python train.py --n_experts=40 --experts_per_token=1 --d_shared_expert=0 --hidden_act="swiglu" --balance_loss=0.0121 --beta1=0.95 --batch_tokens=[32768, 65536, 131072] --train_tokens=482000000 --dataset="wikipedia_en"
Below are experts of layer 4 (counted from 0) of a mixture-of-experts language model. Rows are named router (the router's row for the expert), down (a neuron's output weights, with its number) and show model dimensions 0-223. Each number is 50 + 10 x the weight over its row's rms, rounded and kept within 0 to 99.
After each expert's rows: "raises" lists some tokens whose logits its average output raises strongly, later layers aside. This comes from a sample of Wikipedia text that the model never trained on.

# expert 28
router:32 36 50 57 63 45 47 57 50 70 62 48 54 48 55 45 47 45 38 46 52 36 49 60 59 27 50 53 55 42 62 75 52 51 46 46 60 57 50 49 50 52 52 34 56 60 45 73 36 62 43 49 51 48 61 58 40 36 61 37 43 55 54 49 41 49 68 54 50 27 60 51 58 54 51 51 61 74 55 59 65 54 49 35 55 52 58 44 66 22 51 43 54 52 46 39 48 37 57 57 67 48 59 60 61 44 64 50 47 58 41 67 59 52 60 46 48 51 38 37 46 52 57 51 26 37 54 42 50 53 49 53 54 51 57 56 43 38 70 54 57 55 40 64 50 29 53 65 48 41 42 36 51 40 47 68 61 47 53 49 46 59 62 55 54 46 76 71 47 47 41 63 45 62 50 49 37 44 58 40 41 42 38 35 47 69 56 46 63 37 51 56 41 49 46 54 63 45 47 47 30 69 69 58 55 77 46 53 34 53 58 63 57 56 58 55 58 40 52 38 41 32 55 46
down0:60 64 69 77 48 63 68 50 69 54 51 36 41 40 44 64 56 38 51 57 39 50 44 55 55 47 73 50 52 43 47 57 47 45 54 49 45 58 59 54 45 60 44 55 43 41 68 71 69 42 28 55 40 46 43 30 45 48 52 56 59 56 35 68 37 69 55 45 72 56 41 50 54 58 46 43 51 36 44 57 51 64 43 62 36 47 58 62 51 70 76 49 54 52 57 46 62 66 33 41 60 49 44 56 62 34 30 52 50 45 47 66 49 42 57 31 50 57 61 57 52 48 60 31 57 41 38 40 74 52 48 62 64 54 50 64 41 57 58 67 46 62 46 57 39 54 59 33 52 62 53 38 41 48 51 59 54 63 45 63 63 56 55 62 59 43 56 60 61 61 49 54 40 53 49 40 45 59 61 60 55 61 62 49 42 51 53 39 53 44 59 31 47 43 50 45 56 42 40 48 54 47 41 42 38 60 56 48 60 57 58 47 46 43 44 52 43 53 55 58 59 46 20 56
raises: " the", " a", " which", " and", " as"

# expert 6
router:56 39 53 53 52 39 47 60 48 46 56 32 48 47 59 54 46 53 41 47 52 43 49 42 63 44 56 48 53 53 56 45 42 63 51 28 59 41 58 63 47 61 47 48 37 59 46 61 51 44 49 48 60 45 65 64 51 44 46 40 60 65 40 49 43 56 50 40 40 60 49 60 57 55 55 45 84 71 42 36 61 39 40 52 53 62 52 52 63 43 49 47 34 49 52 38 57 11 62 46 38 59 40 45 57 37 65 71 41 47 44 49 58 57 44 47 36 61 55 44 44 56 60 53 55 49 63 40 57 43 38 59 58 46 53 48 52 35 51 36 45 54 43 62 52 42 61 52 52 30 47 34 54 44 72 52 37 53 47 49 39 47 65 57 63 34 49 59 41 49 38 50 52 52 37 38 55 50 64 42 55 44 39 48 51 65 64 58 62 42 43 68 80 62 68 57 60 37 49 46 42 48 54 59 72 52 46 57 56 41 60 53 62 65 77 44 73 56 36 63 44 54 50 46
down0:52 49 51 57 33 57 62 44 54 48 60 32 55 40 56 61 41 39 53 52 45 64 49 32 56 57 49 63 57 34 53 50 64 40 52 54 49 40 40 51 63 56 52 52 40 42 58 52 55 32 54 24 47 59 52 63 68 45 55 49 49 39 44 59 54 33 44 41 49 33 60 53 50 45 58 39 57 48 62 54 67 54 54 50 53 48 51 43 60 39 55 49 32 86 63 49 59 33 49 40 60 63 33 56 27 36 62 56 54 49 43 54 44 49 50 53 52 53 45 59 37 41 20 48 52 52 37 46 47 30 43 44 52 35 47 43 41 62 34 66 42 39 34 54 45 55 60 62 59 68 45 53 56 48 49 45 54 63 63 37 39 35 25 40 50 44 46 53 60 52 38 32 45 38 43 59 52 58 42 49 53 53 48 50 39 40 63 45 51 49 48 52 50 57 35 38 45 58 59 57 49 33 51 42 46 42 63 35 49 44 50 53 56 57 82 57 59 56 56 43 56 41 42 79
raises: "i", "an", "ol", "at"

# expert 34
router:44 40 43 59 59 37 50 52 56 58 50 45 63 43 50 57 44 59 50 50 54 54 51 32 56 51 50 53 65 48 55 45 54 40 44 35 47 58 53 54 29 42 48 35 51 51 44 51 28 47 37 43 66 55 88 54 55 56 54 47 53 50 45 47 49 51 63 68 56 31 67 56 52 51 58 45 54 63 43 38 56 44 55 53 54 65 64 77 67 51 31 45 35 69 49 32 49 48 63 60 55 57 50 58 50 46 48 57 27 62 49 47 47 55 71 43 44 56 41 45 46 52 58 49 45 55 48 48 44 55 43 61 54 47 61 49 51 56 50 50 52 57 41 63 39 34 59 59 58 26 57 52 67 50 51 51 56 50 40 46 64 63 51 56 57 50 64 77 60 34 44 58 51 47 47 42 54 29 57 57 64 45 22 45 43 70 49 53 49 47 40 49 68 52 68 45 48 41 54 43 42 56 46 55 50 70 39 43 59 55 70 71 48 40 54 53 49 51 38 26 37 33 52 52
down2:43 50 50 60 63 59 63 40 56 33 64 65 34 57 48 53 36 48 39 50 41 52 58 48 36 57 64 48 52 46 52 61 45 53 79 55 47 61 43 45 48 26 49 51 47 34 46 48 68 67 62 49 54 66 40 35 53 29 36 53 37 57 40 77 62 62 38 43 56 52 46 46 54 64 50 67 51 51 66 62 48 54 36 57 48 35 33 22 40 49 44 57 39 24 51 44 32 45 44 52 49 57 35 37 44 60 51 73 40 52 58 41 40 43 49 46 52 60 53 51 56 70 44 50 51 48 53 62 68 51 71 51 64 50 56 58 48 53 53 41 38 54 51 38 52 38 52 34 51 55 50 45 51 52 33 42 51 48 51 60 45 50 47 49 57 35 50 45 56 48 38 52 57 56 47 61 45 49 50 44 38 59 51 69 56 57 53 47 48 46 46 53 42 51 56 51 62 45 45 33 75 52 42 57 55 32 51 27 37 61 62 68 36 47 45 45 61 60 47 51 63 66 46 50
raises: " ", " the", " a", " its", ",", " their"

# expert 17
router:56 43 52 63 52 50 40 47 63 46 52 52 68 29 71 61 49 63 64 73 45 33 49 31 46 47 59 41 58 43 47 67 55 38 35 52 57 50 62 66 44 50 76 52 50 49 55 55 48 62 53 50 45 53 56 65 45 33 43 33 56 61 61 53 41 76 51 42 47 56 48 53 52 75 44 27 59 64 39 48 55 46 43 63 54 63 61 57 49 56 38 40 43 42 47 50 59 45 53 69 48 54 64 55 58 59 60 57 48 52 55 71 66 53 53 38 39 68 47 50 42 43 53 57 36 50 60 52 51 43 50 50 65 57 55 59 55 46 57 61 40 53 43 69 43 47 65 46 60 40 43 53 46 38 53 66 42 49 60 60 65 62 42 50 61 33 45 58 47 43 41 66 42 56 39 49 45 52 68 54 46 51 45 51 45 58 60 59 60 37 40 57 66 42 63 61 58 48 53 52 48 47 55 57 48 58 57 54 54 65 56 73 55 44 70 47 78 57 40 24 42 44 55 55
down0:39 48 46 45 37 41 43 49 44 51 77 37 66 60 46 50 52 54 37 52 39 53 55 30 56 43 53 39 57 47 66 65 44 54 52 59 58 55 64 44 18 48 37 59 43 57 33 53 33 54 49 54 42 54 55 37 33 61 67 47 54 44 50 46 41 56 59 52 60 53 58 54 55 50 56 60 57 66 48 54 53 42 67 40 55 42 54 72 54 59 36 43 49 42 52 46 57 50 46 62 57 51 45 46 53 45 52 47 57 31 34 61 49 48 39 68 46 48 44 55 53 29 43 53 53 54 65 38 65 54 31 38 58 56 30 35 40 49 40 57 27 45 40 52 58 62 56 57 48 75 49 48 51 61 59 39 51 63 28 61 45 39 53 42 57 50 58 47 41 33 61 50 47 49 39 60 55 29 27 44 50 42 59 53 58 70 38 50 58 50 60 43 59 60 52 43 54 51 55 47 59 47 40 36 66 59 70 53 50 75 51 61 52 25 48 58 59 46 41 44 44 55 52 55
raises: "ch", "j", "ri", "ke", "ver", "re"

# expert 23
router:35 34 37 53 64 48 48 55 55 72 53 46 52 49 50 55 26 61 40 33 46 45 48 54 46 39 79 51 50 50 54 57 63 54 34 39 71 53 55 47 43 54 63 40 39 57 50 56 49 55 50 50 46 59 54 56 49 48 54 35 48 67 59 48 45 56 54 63 57 33 53 67 56 54 53 41 52 59 35 42 63 33 37 53 50 58 54 58 54 22 48 50 42 54 38 47 50 22 56 51 49 55 36 49 54 38 70 54 47 51 38 47 54 53 52 40 44 73 41 42 41 74 68 37 33 47 53 39 51 49 45 55 47 44 66 62 47 48 60 50 42 57 48 51 36 44 53 48 55 21 58 45 51 45 46 56 56 61 29 48 49 53 51 50 48 39 56 55 66 49 26 56 43 54 41 37 33 48 70 51 56 47 31 42 51 56 53 47 49 49 53 58 70 54 55 47 60 47 49 48 42 68 75 50 49 52 43 49 48 37 68 62 56 74 51 55 57 44 32 30 48 46 50 49
down0:47 60 49 52 46 63 67 36 45 39 57 49 39 52 40 65 44 54 44 58 56 53 49 63 64 23 25 45 43 38 37 55 66 52 43 58 41 57 51 66 46 41 53 35 50 58 32 56 49 61 52 52 59 49 48 44 61 34 60 55 37 41 48 45 55 46 54 70 44 49 45 50 47 35 62 54 52 45 48 53 59 44 72 26 52 57 55 47 74 63 41 67 47 67 49 47 77 47 60 55 23 38 51 48 53 65 61 43 53 53 44 55 63 43 44 56 33 54 30 58 48 33 31 41 47 54 46 31 56 34 56 51 43 42 45 46 35 28 41 64 55 56 61 32 46 48 56 62 44 51 61 69 61 50 46 70 52 43 42 47 54 69 50 49 56 50 61 60 55 44 44 35 44 41 51 44 41 40 59 52 40 59 56 47 63 64 49 46 63 39 51 64 59 43 57 44 34 44 53 75 35 55 46 47 49 49 41 32 50 45 46 43 56 56 47 52 58 50 43 50 39 56 57 41
raises: "19", "20", "10", "pen", "2", "U"

# expert 35
router:58 42 60 57 72 49 64 52 56 60 62 44 60 46 49 63 34 52 53 49 55 27 48 37 42 56 77 45 46 40 54 45 45 59 40 39 51 63 49 49 39 58 55 41 28 60 56 61 55 44 49 45 50 42 49 60 29 45 51 62 53 70 44 47 44 45 68 46 52 42 59 45 49 45 50 48 67 70 31 39 57 24 33 58 56 64 46 50 57 37 48 59 40 45 42 53 51 43 57 64 56 50 52 48 53 52 67 61 52 59 38 50 64 55 56 31 42 59 65 48 31 72 59 58 49 49 61 37 56 52 26 55 55 41 57 49 59 44 55 44 50 61 60 49 49 47 67 44 51 41 60 46 44 57 63 51 39 50 42 51 53 38 64 41 63 31 49 44 64 54 38 61 43 52 46 41 46 39 66 60 31 44 34 41 47 56 51 48 57 39 48 44 78 62 54 64 75 47 56 38 41 60 57 55 57 48 52 52 35 51 70 62 49 66 68 56 52 51 60 43 57 46 53 55
down0:52 49 58 44 36 48 37 36 69 57 53 42 56 43 58 29 57 45 73 54 48 47 27 63 58 54 59 48 45 49 59 74 45 31 58 43 64 65 44 50 43 37 62 50 32 35 47 65 58 50 44 64 53 67 70 41 59 65 44 39 59 59 45 52 70 51 46 57 54 58 53 47 47 51 56 64 54 42 67 54 63 38 73 68 37 55 54 35 58 60 37 38 59 54 46 60 51 52 32 47 39 59 48 39 63 38 39 52 57 42 47 52 51 67 51 47 61 52 49 61 62 57 63 45 58 48 45 50 58 62 59 54 36 33 61 57 63 61 50 42 49 47 35 57 61 45 31 55 34 51 42 44 50 48 46 68 35 71 60 39 51 44 48 53 44 41 52 41 53 41 66 52 46 47 41 56 66 44 43 35 35 38 45 44 38 35 50 55 47 53 49 52 40 42 59 45 43 54 52 70 44 55 44 54 56 61 77 52 57 56 38 51 53 50 51 69 34 47 38 41 50 55 61 39
raises: "il", "re", "or", "res", "ig"

# expert 18
router:55 40 63 64 54 31 48 58 67 54 76 44 51 52 46 45 47 50 59 50 52 44 51 42 50 46 51 70 41 31 58 47 60 50 32 55 74 41 63 60 27 50 56 53 48 60 54 54 47 52 34 44 57 43 56 62 52 42 69 28 59 51 57 58 40 68 40 70 43 44 49 55 48 68 61 51 62 52 46 60 69 45 39 38 63 53 52 63 53 45 44 42 34 60 57 45 55 48 54 53 50 57 49 39 59 41 54 56 49 73 49 46 51 50 58 35 34 56 44 44 40 64 56 41 49 34 36 53 49 53 42 57 62 42 49 48 37 39 63 56 31 69 36 42 40 48 54 61 47 43 63 42 67 58 53 47 48 65 49 62 47 59 58 52 70 42 57 47 67 50 38 48 48 51 41 39 41 50 69 50 49 45 42 23 40 56 55 52 55 51 43 51 83 32 52 43 57 46 51 46 42 51 57 44 61 62 49 45 50 40 41 64 55 51 67 44 49 30 57 62 36 38 56 41
down0:42 67 51 52 73 69 48 62 54 52 61 67 43 39 64 50 52 48 39 64 53 25 59 50 49 58 53 44 39 46 58 51 54 56 48 47 45 54 52 48 52 53 47 49 56 56 63 62 43 36 53 46 31 48 42 37 37 46 29 42 53 69 34 47 45 52 73 54 69 53 46 52 32 46 52 56 64 58 44 54 56 49 49 35 54 58 66 52 48 65 54 49 48 40 54 42 73 71 54 59 39 55 58 35 49 50 58 60 43 52 57 30 45 61 45 43 55 35 43 63 60 49 52 56 43 34 61 58 51 41 40 52 56 53 52 45 39 32 46 52 60 42 69 53 43 55 50 58 63 57 68 50 57 33 72 53 53 31 53 55 66 42 64 58 60 45 55 52 59 41 43 58 60 52 32 59 66 51 61 56 51 68 54 73 65 52 43 52 43 45 38 66 32 59 77 47 44 50 47 55 71 62 49 61 52 54 44 56 42 49 45 48 47 59 30 48 62 64 48 48 47 57 55 43
raises: ",", " in", ".", " and", " of", " ("